python train.py --num_hidden_layers=8 --hidden_size=512 --n_experts=48 --experts_per_token=4 --d_expert=224 --d_shared_expert=0 --hidden_act="swiglu" --moe_layers=[2, 3, 4, 5, 6, 7] --router_score="softmax" --normalize_top_k=false --routed_scale=2.99 --balance_loss=0.00133 --balance_bias=true --router_logit_norm=2.0 --n_groups=8 --groups_per_token=4 --init_std_router=0.0371 --lr_router=0.00119 --num_attention_heads=8 --num_key_value_heads=4 --head_dim=64 --vocab_size=21985 --norm="layernorm" --norm_place="pre" --norm_eps=1e-06 --positions="rope" --rope_theta=10000.0 --rope_fraction=1.0 --qk_norm=false --attn_scale=0.125 --tie_word_embeddings=false --parallel_block=false --init="normal" --init_std_qkv=0.0148 --init_std_o=0.0037 --init_std_up=0.0148 --init_std_down=0.0037 --optimizer="muon_variant" --learning_rate=0.0121 --lr_mult_o=4.0 --lr_mult_up=1.43 --lr_mult_down=0.7 --beta1=0.93 --lr_head=0.00935 --max_grad_norm=1.0 --warmup_steps=200 --schedule="wsd" --decay_fraction=0.732 --decay_shape="linear" --final_lr_fraction=0.1 --batch_tokens=262144 --max_seq_len=512 --doc_mask=true --train_tokens=1957000000 --max_steps=7466 --dataset="wikipedia_en"
Below are experts of layer 4 (counted from 0) of a mixture-of-experts language model. Rows are named router (the router's row for the expert), gate (a neuron's input weights, with its number), up (a neuron's input weights, with its number), down (a neuron's output weights, with its number) and show model dimensions 384-511. Each number is 128 + 24 x the weight over its row's rms, rounded and kept within 0 to 255.
Before each expert's rows: "comes after" lists some tokens at least twice as common just before its tokens as in all text. This comes from a sample of Wikipedia text that the model never trained on. Tokens count by the router's weight.

# expert 15
comes after: "-", ":", "\n\n", "|", " (", " Born"
router [157  96 121 101 106 139 149 138 127 183 128 136 123 132 111 131 128 103 122 102 127 145 146 136 137 146 120 125 171 128 145 141 122 124 134 132 144 120  82 133 135 104 113  95 105 153 133 153 145 158 141  98  95  97 111 126 133 131 123 102 105 126 142  98 126 124 117 167 129  88 132  91 127 133 123 126 138 154 127 136 127 139 132 116 125 104  96  96 104  93  89 118 124 102 166 115 112 111 112  88 143 147 121 133 123 142 108 133 119 164 118 119 144  96 110 131 184 136 100  98 136 148 161 151 114 169 106 193]
gate0 [128 122  91 162 142 120 148  90  95 140 108 149  85 135 131 120 129 110 129 160 154 140 147 125 107 146 127 131 143 159  76 114 112 187 144 146 113 147 119  88 118  66 108 131 125 108 132 119 126 159 121 151 132 150 110 150 118 119 187 140 132 145 121 133 115 153 120 108 105 190 137 148 142 128 152 139 168 107 136 112 165 181 143 146  89 119 113  98  92 111 113 119 139 136 153 128 112 135 111 158 133 107 145 120 112  81 119 101 131 127 145 118  79 117 185 140 102 149 116 109 138 135 133 125 161 114  93 116]
up0 [138 153 120 156 138 106 125 139 143 138 128 131 146  85  91  83 122 115 100 146 128 119 127 127 191 137 161 129 128 126 125 131 108 141 143 127 157 131  85 125 130 147 112 123 112 146  96 133 115 130  96 150 149 168 116 109 115 130 157 112 181 134 145 121 111 150  85 138 150 110 183 168 140 122 172 105 144 118 102 139 100 167 134 118 138 163 111 155 151 133 128 139  97 155 144  80 123 167 126 122  93 160 136 113 158 113 155  93 125 139 152 119 129 141 147 112 127 146 128 172 108 125  85 148 101 128 120 167]
down0 [123 134 147 134 126 130 158 138 109  89 135 128 161 125 131 100 140 134  99 147 140 127 156  91  60 132 111 123 153 163 120  92 149  94 129 143 141 168 135 110 115 143 159 121 173 102 161 110 105 129 126 178 177 113 118 143 127 116 100 111 136 144  99 153 131 140 153 152 129 126 125 129 137 145 124 127 100 182 107 137 118 129 137  55 146 106 147 121 120 122 112 139 120 140 118 104 119 107 116 138 125 121 139 125 152  99 112 122  91 121 165 134 113  94 133 105 111  93 161 129  83 144  95 140 130 118 138 139]

# expert 38
comes after: " ", "–", " (", ".", " F", "-"
router [168 114 111 117 105 140 152 121 115 134 119 140 147 122 117 117 144 128 125 130  93 134 132 148 144 147 113 122 120 135 133 111 160 132 164 122 124 130 114 142 125 109 156 129 112 111 147 117 118 140 124 180 121  89 119 176 126 127 119 138 168 108 127 130 134 140 154 116 157  98 141  93 158 129 167 114 124 187 142  77 122 154 124 127 110 142 161 133 147 131  64 110 106 189  92 128  81 149 144  93 180 179 183  84 126 141 140  97 100 158 103 122 106 121 135 176 106  96 170 117 101 113 142 132 136 138 104 173]
gate0 [ 95 131 111 132 115 122 117 107 112 147 143  86 107  97 104 110 102 133 112 157 131 130 148 116 115 141 179 128 158 138  96 100 103 141 110 133 187 139 145 122 142 140 109 145 117 135 151 103 105  77  97 125 166 126 141 105  86 143 174  94 127 143 154 111 110 137 116 107 149 136 138 108 172 135 153  81  66 105 129 121 117  95 127 105 156  94 108 108 152 136 120 173 159 150 120 133 128 137 141 138 141 111 104 110 123 146 130 120 112 120 136 160 106 128 118 143 141 110 167 158 149 134 197 137 181 117 148  92]
up0 [161 132 132  93  96  82 158 157  94 138 134 107 114 114 133 144 126 154 135 138 141  96 171 109  86 114  77 113 109 141 160 153 167 123 132 149 101 115 123  98 100 121 127  70 117 152 156 130  84 108 104 132 117 145 109 101 161 118 155 167 139  94 116 138 135 153  92 157 152 119 119 142 103  72 175 136 189 101 140 117 114 135 148 128  96 157 152 124 145 120 128  89 147 123 153 159 125  98 131  97 139 156  98 134 125 122 158 153  92 134 142 140 109  92 131 108 147  99 131 122 146 144 153 129 150 162 100 142]
down0 [110 129 146 117 123  73 120 154 158 127 121 116 129 145 164 100  82 154 141  80  99 130 102 137 135 135 136 117 126 107 138 114 121 106 167 143 149 104 194 145 118 122 107 118 125 135 142 132 129 170 138 136 110  84 159 131 126 127  91 124 128 112 152 162 152 134 130 125 112 112 149 109  96 128 116 127 156 155 143 108 144 130 128 179  91 166 125 142  95  88 131 143 149  95 151  94 139 164 113 134 131  83 136 100 103 117 134 121 135 128 126 127 113 155 139 105 160 123 109 114 106 136  99 146 110 121 136  82]

# expert 26
comes after: "0", "1", "2", "9", "8", "6"
router [128 136  93 118 118 110 185 166 118 115 135 128 140 131 103 108 147 152 106 142  90 129  76 134 121 111 129 143 101 144 151  86 148 147 150 124 105 120 122  96 130 139 147 124 149 131 164 160 119 108 125  93 139  96 155 133  88 125 168 117  89 142 128 111 116 140 115 167 125 115 103  96  97 124 126 168 105 139 127 104 114 120  98 119 179 139 148 107 120 147 166 124 100 160 104 102 128 133 114 100  93 159 154 120  85 144 131 143 121 137 169 110 109 147 169 134 133  95 161  93 108 129 164 141 144  96 160 161]
gate0 [166  79 110 121 168 182 124 184  81 118 102  98 105 130 138 126 146 111 137 109 134 187 137 148 142 123  90 102 117 128 130 117 148 109 156 115 127 128 127 151 134  63 162 121 130 137 154 155 145 138 128 132 117 132 157 136 140 100 140 112 116 114 104 142  72 129  82 138 140 102 145  80 116 108 110 126 102 109 183 175  86 118 149 109 117 137 145 136 186 114  85  94  91 127 126 117 105 101 132  99 111  97 124 116 123 133 126 115 126 130  85 127 119 119 153 149 159 120 114 155 135 146 124 130 132 119 141 110]
up0 [125 118 139 109 125 132 121 125 174 177 122 135 120  98 108 129 140  75 124 169 133 100 133 120 111 119 192 131 122 126 147 135 119 123 103 102  99 126 135 128  98 125  72 125 105 111 108 145 138  97 120 132 128 110 119 129 157 151  98 125 134 146 169 145 125 159 110 111 153 143 120 150 123 173 135 111 127 110 124  45 166 122 158 113 131 116 126  80 124 123 144 145 172 153 131 155 156 167 113 126 167 129 132 127 141 125  89 103 112 133 155 124 125 133 140 119 146 132 116 122 117 123 145 120 157 147 140 118]
down0 [ 90 107  87 132 155 113 124 177 158 106  96 111 135 137 137 116 160 124 138  98 148 101 106 114 105 114 131 139 111 105 123 160 131 154 104 108 115  99 129 104 128 138 103 166 125 103 121 136 115  89 174 147 129 130 147  93  89 127 132 135 138 123 129 146 130 164 148 133 105 173 143 133 108 112 104 121 110 160 142 107 105 130 125 156 101 139 141 155 146 134  72 126 139 175 131 111  94 131 114 170 138 159 171 103 127 137 123 114  87 140 138 190 157 130 158 124 113  94  92 134 136 108 154 135 122 149  98 105]

# expert 13
comes after: " ", "1", " the", " C", " in", "9"
router [106  95 113 145 141 152 181 119 164 138  83 126 173 121 123 108 147 161 121 140 161 147  97 119 141 112 152 144 159 134 119 111 147 111 121 133 109  99 156 116 109 124 158 143 139  96 140 135 174 140 104 175 128  91 102 108 112 114 158 144 134 119  92 105 177 117 184 110 115 192 157 139 133 157 116 120  98 136 111 150 137 122 118 141 108 120 126 102 127 147 152 102 126  80 151 158 127 136 150 112  96 167 117 115  81 157 145 127 126 160 151 144 147 127  87 148 150 157  90 110 118 134 106 156 135 120 104 130]
gate0 [105 152 144 155 167 165 139 150 130 122 152  96 110 134 146 146 123 173 164 113 130 117 138 116  93  96 111 145 151 135 141 103 134 148 121  98 108 167  92 118 113  94 161 134 140 118 162 146 162 155 108 158 135 109 131 113 136 106 113 110 169 108 104 119 133 156 116 103 119 124 172 122 120 104 203 125  86 156 140 126 156 108 143 134 130 135 118 122 109 163 107 128 115 137 141  96 156  89 158 118  97 134 111 104 158 151  99 100 110 130 110 112 166 116 110 103 113  87 172 109 135 148 159 120 152 119  92 178]
up0 [103 152 153 172 136 148 165 103  98 124 152 113 128 125 155 136 124 133 173  92 132 102 148 133  96 115 113 147 141 154 118 104 146  93 100 100 112 180  89 126 124  79 110 147 144  93 151 115 136 134  88 156 131 112 178 104 138 125 123 178 134 104 101 129 126 126 114 138 145 114 169 110 122 107 149 114  87 105 162 148 166 149 103  81 132  88 174 147 137 136  96 189 106 100 128  88 150  90 150 116 113  75 160 131 169 184 121 109 122 122 122 118 146 138 128 123  99 114 183 127 152 152 103 128 181 135 116 176]
down0 [125 112  90 115 130  89 169 166 171 118 132 112 137 137 101 140 135 154 114 108 116 119 126 135 124 157  95 113 129 135 180 165  92 119 102 110 117  82 129 152  95 115 142 101 136 149 142 155 116 136 144 157 116 141 117 157 151 121 124 158  96 165 122  88 112 144 138 182 124 104 108 119 124  72 143 100  94 118 159 112 137 131  99 131 101  96 104 102 109 178  99 150 149 132 127 134 138 154 114 149 152 124  94 112 141 103 124 101 155 106 161 133 130 130 146 109 125 129 154  72 125 160 141 170  92 126 121 136]

# expert 14
comes after: " of", " in", " for", " to", " at", " on"
router [123 140 116 145 127 129 125 164 134 158 123 107 110 136 101 142 134 102 159 110 115 109 138 155 105 151 124 163 136 117 172 149 102 114 119 160 117 117 119 123 127 117 126 119 128 127  85 170 127  79 141 128 133 174 135 125 103 127 125 144 138 166 124 154 142 135 126 144 116 142 119 134 119  99 126 111 150 119 104 121 164 161 155 167 134 100  98 147 141  80 125 154 127 136 109 159 136 139  68 172 154  89 119 121 153 114 102 106 112 131 127 182 164 131 119  99 122 134 139 100 155 170 157  96 101 134 108 109]
gate0 [130 144 112 102 130 129 134  68 134 114 106 155 147 130 117 162 177  86 109 147 129 111 115 157 114 154 137  97 138 109 119 152 104 114 112 121 142  84  81  75 125 103 151 141 115 101 139 114 156  94 205 109 125 103  76 181 147  96 107  70 138 104  88 123 132 125 138 159 159 139 170 140 153 165 160 175 125 101 150 134 147 108 119 120 110 142 111 113  95 180 102 104 148 175 166 135 103 100 137 148 126 132 136 123 142 126 123 138 106 125 134 111 151 102 145 187 138 131 100 122 138 132 112 141 123 105 135 191]
up0 [103 199 137 110  91 123  96 104 110 130 117 134 121  96 154 136 192 151 102 105 139 108 100 149 127 151 122 125 137 179 143 129 137 171 120 144 153 122 141 156 138 113  78 160 128 143 156 156 115 155 106 143 111 102  93 140 129  93 138 157 183 120  91 164 105 114 131 113 182 126 179 139 131 140 160 108 138 106 133  81 161 131 129 141 126 153 124 144  71 162  75 117 120 155 114  96  99 117 136 164 125 114 113 143 140 123 123 131 117 151 138  99 142 112 120 131 115 144 162 185 112  91 117 147 141  87 212 141]
down0 [119 108 140 142 132 128 129 100 142  95 117 110 100 106 152 111 107 143 130  76 122 135 149 147 126 149  89 149 113 172 144  91 120 128 147 167 115  84 106 137 131 117 140 112 111 122 111 202  65 125 122 137 172 138 125 136 126 143 154 146 151 108 132 136 142 124 122 112 144 146 129  83 135 122 136 136 131 127 134 122 126 117  97  82 115 154 139 179 127 150 141 138 142 107 124 104 102 104 151 121  96 140 136 128 133 137 123 104 118 102 108 126 140  92 137  96  69  45 145 149 150 141 109  96 131 110 137 111]

# expert 12
comes after: " |\n", "\n", ")\n", ".\n", ";\n", "\n\n"
router [122 147 101 107 162 143 107  90 117 132 139 132 115 175 138 131 110 161 122 122  99 103 108 140 118  90  78  92 132 137 140 117 152 106 108 128 125 148 121 134 113 136 152 123 116 155  75 144  83 124 124 127 159 165 153  86  71 149 139 138 142 159 180 113 110  85 173  61 140 157  98 118 140 138 130 151 127 129 160 134 146 124 156 129  99 113 125 116  71  93 110 169 159 125 124 127 114 149 104 119 163  72 137 112 144 165 141 139 150 113 143 136 137 159 126 110 112 109 149 104 131 113 168 110  69 142 108 113]
gate0 [109 110 121 113  82 110 120 135 123 145  85 115  67 154 123 126  99  67 148 123 123  93 134 147 161 139 117 107 140 126 128 133 135 104 143 114 120 165 120 165 177 156 142 163 114 106  91 139 113 111 180  96 154 153 147 110 138 132 183 112 135 105 105 187 107 114 119 118  92 113 125 131  96 154 128  90 122 143 118 128 128 110 104 157  97 172 113 143 142 106 116  89 109 129 125 123 136 108 109 150 115 113  95 114 131 143 168 157 113 168 160  97 111 130 119  88 120 162  83 132  96 160 152 166 102 140 139 123]
up0 [122 132 119 146 105 141 146 174 179 138 129 140  89 156 105 120 132 148 138 115 136 131 141 118 105 118 127 151 119  84  86 140 153 109  99 157 180 121 140 139 110 127 109 158 165 106 128 152 138 111 166 123 134 102 107 113 122 148 152 103  92 125 109 131 127 124 167 128 125 160 131  89 121  76 125 126 120 119 146 129 115 123 151 109 137 116  53 118 131 147  93 168 130 107  89 196 140 136 168  99 152 103 110 165 126 154 186 107 108 116  91 110 122  89 112 165 182 142 153 129 167 110 157 116 144 148 126 136]
down0 [140 118 137 131 115 102 142 172  79 148 148 152 117 134 143 129 118 123 129 126 110 131 121  81 117 166 125 163 123 108 135 131 157 137 158 142 102 101 125 109 117 138 145 121 133 127 148 111 125 183 113 101  98 135 168 146 107 112 101 171 156 105 129 142 122 154 131 141 136 155 108 156 166 111 123 144 210 129 164 152 160 162 109 104 148 158 132  80 128 112 111 114 118  81 166 160 111 147 150 115 112 128 156 110 140 112 117 106  91 123 125 138  98 116  69 141 121 148 124 136  98 128 123 133 137 121 152 132]

# expert 31
comes after: " ", "–", "1", "2", "3", " +"
router [170  95 128 170 129 153 168 178 134 114  79 147  87 162 145 159 114 148 123 122 118 116  87 143 130 170 161 119 136 148 135 150 143 139 178 131 105 133  92 162 125 153 188 149 130  77 142 127 142 117 135  69 137 109 101 125 125 144 116 127 130 131  91 132  87 142 141 117 127 149 116 149 147 118 148 176 174 128 124 127 177 159 145  93 150 154 148 135 156 105 128 133 138 172 114 144 119 121 113 138 111 145 118 118 144 121  87 104 113 119 145 113 126 126 149 154 173 141 139 126  80 130 115 137 129 138  82 117]
gate0 [ 81 138  97 139 165 130 174 132 111 117 151 112 121 110 146 162 167 127 136 131 127 127 119 149 123 130  77  92 100  83 116  90 111 139 102  91 133  94 157  75 126 102 162 154 185 122 134 140 118 126 134  99  94 123 105 137 119 140  96 130 142 146 168 147 158 111  84 165 127 123  74 127 154 167 147  68 115 141  87 147 126 128 133 139 135 155 116 107 144 118 139 130 127 109 159 141 134 127 130 112 124 139 157 128 110 134 106 156 149 108 109 144 101 112 145 142 122 105 118 161 119 116 134  72 142 122 133 118]
up0 [118 157 129 153 134 108 142 126 126 113  84 107  66 111 134 155 166 145 133 113 168 180 146 108 140 163 127 145 130 124 163 150 139 135  97 110 172  79 158 104 118 131 141 126  80 123 137 117  71 161 111 101 134 133 181 114 157 107  94 118 105 107 179 160 120  93  90 134 106 136 127 134 123 146 138 125 152 162 124 138 158 127 132 119  88  99  79 136 115 142 125 137 133 130 128 136 118 142  98 130 118 146 122 125 161 142 132 131 100 133 156 173 172 123 125 158 109 123 145  98 153 138 117 121 134 121  95 127]
down0 [136 133 120 121 150  92 156 101 108 164 127 124  95 105  99 102 141 114 145 138 114 159 165 126 116 123 138 152 105 149 106  84 102 112 136 118 123  85 149  94 141 110 137 166 101 130 107 138 146 103 163 102 139 136  96  97 141 107 169 132 130 119  73 135 125  75 130 147 129 158 129 105 125 104 151 151 117 149 142 104 127 136 133 163 141 163 142  90 118 140  94 107  94 149 145 151 128 122 107 182 149  95 117 160 130 117 154 123 185 163 109 132 143  93  96 162 125 123  86 114 105 121 135 138 143 114 144 151]

# expert 32
comes after: " ", " |", "–", "1", " (", "|"
router [153  91 124 152 131 117 156 148 132 132  99 170 114 143 162 138 141 168 118 103 118  98  78 120 123 159 159 132 129 151 104  81 155 146 168 130 111 144  78 142 112 154 179 145 140  79 128 138 123 139 120  75 107 120 137 162 129 126 127 141 111 128  88 123 102 143 125 133  98 152 146 127 121 124 161 149 150 130 139 105 158 174 147 104 140 159 151 116 172 107 159 109 130 164 138 147  99 121 123 132 112 164 159 118 114 145 119 126 118 146 131 120 140 129 163 139 162 106 156 130 111 138 147 154 124 136  86 160]
gate0 [136 128 104 144 159 115 166 121 111 154 117 138 158  96 130 105 103 127 163 128 112  70  94 174 121 108 150 156 114 161 167 117 124 167  85 153 128 125 179 145  99 129 124 134  93 123 144 106 176 117 174 123 162 136 108  89  92 116 168 138 143 104 146 124 178 105  76 126 100 132 176 126 149 106 134 100 127 142  95 104 148 137  98 142 136 145 136 159 149  53 101 116 137 137 158  88 124 148 128 170 121 122  84 116 158 134 106 122 167 126 112  84 120  96 116 130 103 165 123 146 130 160 120 138  67 154 129 130]
up0 [153 136 136 168  93 135 122 135 154 104 124 165 137 152 143 133 121 125 112 114 134 151 139 127 148 138 122 126 116 118 119 151 170 103 145 184 119  80 101 116 126 136 140 126 128 143 144 154 114 146  69 168 111 127  98 153 136 110  96  56 101 110  98 151 129 172 134 127 149 154 106 111 154 147 116 144 140  95 117 156 127 112 141  83  92 145 115 116 136 153 176 172 159 129 152 155 116 112 107 108 122  78 136 155  89 104 154 155 126 129  89 103  74 144 136  99 155 113 149 106 138  76 151 119 167 127 117 124]
down0 [140  94 145 160 112 166 169 169 147 157 105 145  97 166 137 108 178  82 145  86 119 117 160 121  88 131 127 128 123 124  95 162 101 146 108 120 140 158 140 120 129 109 114 155 104 143 159 131 129 131 136 113 148 110 131  93 107 155 150 116 164 115  99 151 152 155 131 142  97 118  77 101 140 104 125 152 107 132 121 158 123 138 153 143 128 138 182 138 118 107 117 145 143 105 118 133 162 111 100 131 121 136 106 150 126  87 115  76 159 159 123 101 123 128 119 167 150 112 104 136 147 145 124 121 130 132 162 139]

# expert 40
comes after: " was", " is", " were", " be", " are", " been"
router [ 96 162 137 152 101 110 131 145 149  77 142 103 136 121 110 118 119 127 103 139 130 123 123 114 133 111 121 163 118 134 118 148 116 156  73 136 120 177  83 134 136 136 147  80 141  77 172 129 180 108  90 127  98 124 151 136 156  69 112  83 127 109 169 165 133 184 113 128 119 102 132 170 128 127 128 118 146 116 142 163 164  84  79 134 165 150 124 131  97 144 146 114 119 151 185 124 140 164 115 130 136 111 113 146 148 138 132 143  96 100 157 104  91 128 119 182  99 116 105 103 130  96  96  68 154  93  74 154]
gate0 [141 128 119 122 134 131 115 118 113 127 123 114 115 174 124 136 121 114 117 139 180 151 128  95 118 155 172 128 130 182 123 104 134 145 144 139 124 102 137 118 151 134 143  82 119 130  87  94  81 121 149 142 117 137 150 105 132 108 170 153 121 136  72 106 107 108 157 105  98 154 100 122 114 120 166 143 121 181 153 142 160 115 139 109 116 105 132 139 139 121 141 113 119 151 137 126 132 132 107 125 125 117 117 123 146 140 128 144 157  97  93  86 101 142 137  58 163 144  94  94 173 132  70 151  83 102 134 162]
up0 [160 152 186 133 148 119 109 154 139 125 106 163 129 124 107 145 127 116 158 143 143 138 115 140 108  97 142 101 118 110 135 141 150  81 119 141  99 143 113 122  98 108 122 134 144  67 132  83 120  65 118 122 100 122 147  98  77  97 133 111  99 141 167 113 107 114 142 157 110 115  88  51 159 161 156 152 149 131 116 143 127 150  98 141 114 160 138 140 155  85 129 132 167 133 118 106 137 125 107 101 125 102 139 116 104 146 119 129 176  91 136 133 105 123 122 154 153 139 145 124 102 107 164 113 148 182  87 117]
down0 [139  96 150  79 166 119 123 130 105 125 119  99 104 117 122 144 133  92  93 113 155 144 105 154 124 133 149  70 128 123  85 178 138 161 138 114 148 108 117 102 187 167 133 123 156 135 154 129  88 138 113 111  99 158 168 123 154 120 150 116 139 177 136 139 141 135 122 128 161 137 123 168 121 150 152 184  78 118 134 123 142  99 117  87 129 137 159 125 137 122 149 153 123  93 126 165 127 107 155 139 116 114  68 151 107 154 185 113 133 138 141 109 138 119 104 136 114 137  97 110 131  97 133 101 105 144 140 142]

# expert 6
comes after: "==", ".\n\n", "===", "|", "\n\n", " |\n\n"
router [156 119  90 120 111 107  65 106 148 117 122 136  80 146 142 156  80 140 122  63 138 174 118 124 105 159 130 127 174 141  95 115 148 128 147 161 117 164 110 138 149 131  81 116 119 158 129 142 126  83 165  97 181 130 108 101 139 120 184 162 138 126 120 131  93  91 157 118 140 125 159 109 112 136 118  98 119 118 120 140 109 128 201 161  81  78  94 124 128 109 142  92 171 140 136 164  92 138 140 153 154 152  88  97 116 155 116 136 139 156 115 152 128  79 150  69 147 155  99 157 160 120 133 141 114 133 103 121]
gate0 [116 105 137  88 143 139 149 197 104 117 147 102 139  81 122 115 160 119 114 164 154  95 125 122 180  85 113 144 131 121 125 122 111 117  95 130 154 133 121 126 106  73 139 135 109 113 117 115 144  93 126 185 106  89 147 126 107 145 119 115 163  90 141 110 142 121 101 133 126 110 107 121 119  90 151 157  99  94 160 194 130 121 106 112 173 174 136 105 123 181 160 185 102 104 112  91 114 118 105 136 105 142 114 160 174 133 112 130 119 155 143 103 120 184 112 102 145 148 154 141  85 127 124 142 131 125 145 101]
up0 [113 126 151 107 153 129 131 163  85 132 161 116 106  25 156 129 161  86 130 112 173 105 122 144 146 148 123 117 126 128 104 126 167 102 114 122 126 125 134 124 131 145 135 138 158 154 118 128 139  79 151 108 104 153 147 155  96  93  84 133 142 101 155  97 125 140 131 138  96  71 132 160 120 112 155 155  94 147 189 182 135 151  94 157 156 140 123  79  95 191 176 166  90  95 127 161 139 174 111 147 104 160 108 142 157 112 156 136 165 154 111 101 135 169 128 145 184 135 106 134 112 121 137 152 144 143 100 133]
down0 [105 139  78 160 118  99 114 134 117 164 140 128 122 139 108 128 166 137  79 127 141 135 145 154 137 144  86 132 120 147 153 120 115 129 139 111 104 150 109 131 143 114 146  88 100 132 143 148 141 100 149 124 119 103 165 114 188 122 152 121 130 114 137 139 116 164 126 124 118 113 169 137 151 137 139 122 144 140 103 109 165 130 160 131 144 118 148 166 135 156 115 141 134 130 151 130 122 154 162 159 161 129 119 119 102 113 115 114 139 116 176  77 102  92  90 157 132 113 132 137 166 138 132 167 175 105 113 100]

# expert 30
comes after: " |", ")", "%", "0", "4", "3"
router [117 100 103  74 161 104 118 130 107 144 109 127  76 140 134 142 149 119 129 114 113 123 110 118 121 102 124 130 101 135 111  99  89  94 116 130 117 146 122 147  83 139 148 153 151 137 120 134 108 135 137 128 129 162 126 144 105 142 147 136 157 128 130 111 114 131 107 115 155 190 137 112 128 149 137 149 139 109 162 102 146 160 138 142 112 127 157  90 139  99 175 103 107 148 126 114 129 152 146 125 169  76 141 126 115 101  99 162 120 118  84 137 162 154 185  89  94 145 136 126 128 127 159 139 102 149 118 132]
gate0 [110 113 111 104 144 141  97 115 151 157 109 130 147 142 136 113 148 116 148 112 146 112 117 114 140 113 117 159 150  76 113 151 139 152  98 150 134 145 145 149 121 142 135 125 114 123 155  86 103 123 140 103 141 117  67 147 150 123  99 184 136 137 132 132 112 108 110 148 145 101  92 130 136 148  96 153 113  98 118 136  91 119 117 187 150 132 140 101 140 110 124 121 154 132 131  94 147 119 136 132 126 136 144 110 150 144  93 123  88 124 178 153 177 107 117  91 123 118 112 132 129 153 126 110 128  94 102 109]
up0 [157 116 130 114 165 142 107 115  89 122 138 163 136 119  80 103 123 132 150 129 140 173 139 145 130 172 124 147 117 136  99 136 114 124 111 100 134 134 126 133 136 134 135 121 121 123 135 101 136 141 118 179 107 126 136 123 157 145 128 101  97 163 104 140 162 150 166  90 117 120 139 143 142  92 100 110 121 129 150 108 146 136 138  95 120 116 124 132 119 142 118 125 167 136 104 126 120 129 105 193 131 123 116 149 122 123 152 129 164 130 116 148 120 149 124 172 102 102 174 161 131  66  97 111 109 131 159 170]
down0 [ 99 118 100 169  77 159 157 147 145 105 123 141 104 107 129 123 100 150 130 133  91 139  60 110 107 120 113 126 103 159 146 124 148 130 117 132 154 171 131 127 124 113 122  97 124 152 130 138 150 148 123 133 144  95 133 110 142 133 129 121 150 121  77 167  99 122 116 143 109  92 140 169 122  98 152 108 172 117 131 128 168 128 157 139 156 159 170 129  92 159 146 100 107 107 100 113 147 156 110 131 131 117 159 112 115 127 120  92 110 143 151 197 130 162  99 112 114 103  94  86  81 117 112 114 120  98 140 123]

# expert 43
comes after: " |", "|", ";", ":", "Personal", "\n\n"
router [134  99 145  98 107 121 113 113 150 155 163 136 118 102 113 123  96 116 116 108 156 173 137 107  77 129 193 157 164 159 114 173  94 146 126 136 141 146 107 124 108 117  91 124  79 155 106 119 121 156  91 138 111 139  91 136 158 134 104 136 130 114 131 116  72  95  93 104 173 146 175 128  82 110 135 152 132 145 174 134 157 124 150 118 111 114  77 123 119  93 155 107 155 162 131 158  82 121 139 145 163 118 129 100 101  79  72 128  89 135 131 118 121  93 152 113 127 135 109 126 122 113 123 150 100 123 107 142]
gate0 [141  91 126 137  96 177 124 118 122 128 146 157 133 123 115 112  83 110 136 108 131 126 108 140 136  98 120 162 103 130 159 124 142 128 105 140 127 144 141 173 150 138 126 135 171 123 101 160 106  98 104 121 150 138 127 103 104 106 130 119 140 114 132 126 142 101 174  90 127 125 133 142  91 172 187  89 134 118 136 152 122 119 139 101 155 111 114 145 120  96 161 138 120 163 163 125 150  96 121 140 164 122  99 201 131 110 144 143 121 151 146  97 103 113 116 128 170 117 115 122 122 147 153 144 105 101 151 123]
up0 [124 137 130 144 155 122 178 144  97 154 151  93 123  84  96 150 131 170  94 116 135  86 103 123  96  95 139 141 108 114 151 136 114 122 126 138 165 103 149 145 134  84 139 119 100  93 125 136 100 142 140 122 114 145 111 112  60 131 175 150 171 120 133 143 159  93 143 127 174 126 103 167 106 137 143 138 126 123 102 145 172 144 132  98 138 138 118 165 119 125  91 131 154 154 124 109 145 121 140 101 110 119 197 121 187 107 114 145 103 103  88 150 155 138 105 132 120 136 133 135 112 148 116 146 127 121  98 177]
down0 [112 128 150 111 119 142  90 151 111 162 142 113 154 140 118 144 101 111 113 135 103 174 166 135 102 140 131  91 165 130 202 164 122 124 158 117 146 147 151 138 122 171 141 133 140 167  91 122 124 115 105 154 165 110 115 142 107 172  95 134 146 132 111 124 139 113  90 124 135 124  76 112 150 130 128 136 111 133 132 117 105 141 126 161  92 132 140 210 102 126 133 140 173 152 145 116 102 147 137 116 123 107 148 125 124 125 136 142 129 139 121 156 126 132  82  99 133  91 120 110 146 157 127 166 116 122 103 110]

# expert 27
comes after: "2", "1", "3", "0", " ", "4"
router [129 115 103 121  87 121 193 109 110  99  90 152 139 143 150 117 120 113  99 128  94 135  96 130 137 154 130 148  98 131 152 151 131 150 178 106  68 121 114 132 149 194 164 111 125  90 135 130 131 121 147 117 119 131 143 143 144 138 116 164 115 117 115 132  80 133  99 140 126 102  90 132 118 157 144 149 142 158 114 113 117 136 117 121 146 127 159 106 161 129 112  95 137 128 125 104  94 110 127 105 139 153 144 100 114 140 141 139  79 129 156  89 112 108 127 156 132 151 149 106 121 136 119 141 160 154 163 119]
gate0 [125 123 154 112 143 161 183 155 164 141  88 121  89 145 141 123 134 135 105 132 102 125 140 115 170 117 185 151 117 151 164 146 105 137 135 130  98 128 103 127  98 153  70 139 134 101 111 135  91 115 115 107 113  99 104 140 159 155 147 119 126 117 132 130 132 153 100 108 122 142 154 109 133 142 102 119 133  79  96 134 167 108 101 114 119 134 130 110 125 102 152 165 128 109 140 136 156 106 134 121  77 136 151 139 128 127 156 127 161  85 147 142 126  79 149 134  98 134 131 161 159 137 110 123 138 101 133 135]
up0 [155 139 169 152 128 165 133 182 143 114 111 131 118 138 132  94 124 156 163 157 125 159 115 134 167 126 160  85 138 131 194 148 136 116 143 101 109 152 133 141 100 133  97 116 133 104 129 135  83  87 133 112 152 184 110 150 148 105 132 125 171 126  95 105  98 115 152 106 130 121 140 132  81 113 139 128 140 131 124 138 163 119 105 124  96 135 129 129 127 155 194 116  85 108 138 168 161 150 110 125 159 120 192 143 115 160 120 102 154  88 122 134 126  94 130 111 115 133 165 117 153 111 173 149 169  88 136  40]
down0 [ 97 118 122 132 118 172 146 120 126 134 122  96  98 176 117 150 154 118 151 103 134 120 139 120 134 150 113 102 130 147  73  93 151 162 141 139 160 171 123  90 126 104 137 154 171 118 150  65 141 166 108 116 133 109 116 107 117 152 150 134 102 160 142 148 113 138 138 144 115  93 115 105 100 122 119 147 125 120 124 125 164 130 113  91 111 139 131 124 119 117 140 111 154 104 118 114 157 135 172 141 133  96 112 163 148 112 122 103 115 105 100 128 121 137 122 134 117 124 107 139 109 119 136 131  94 138 155 135]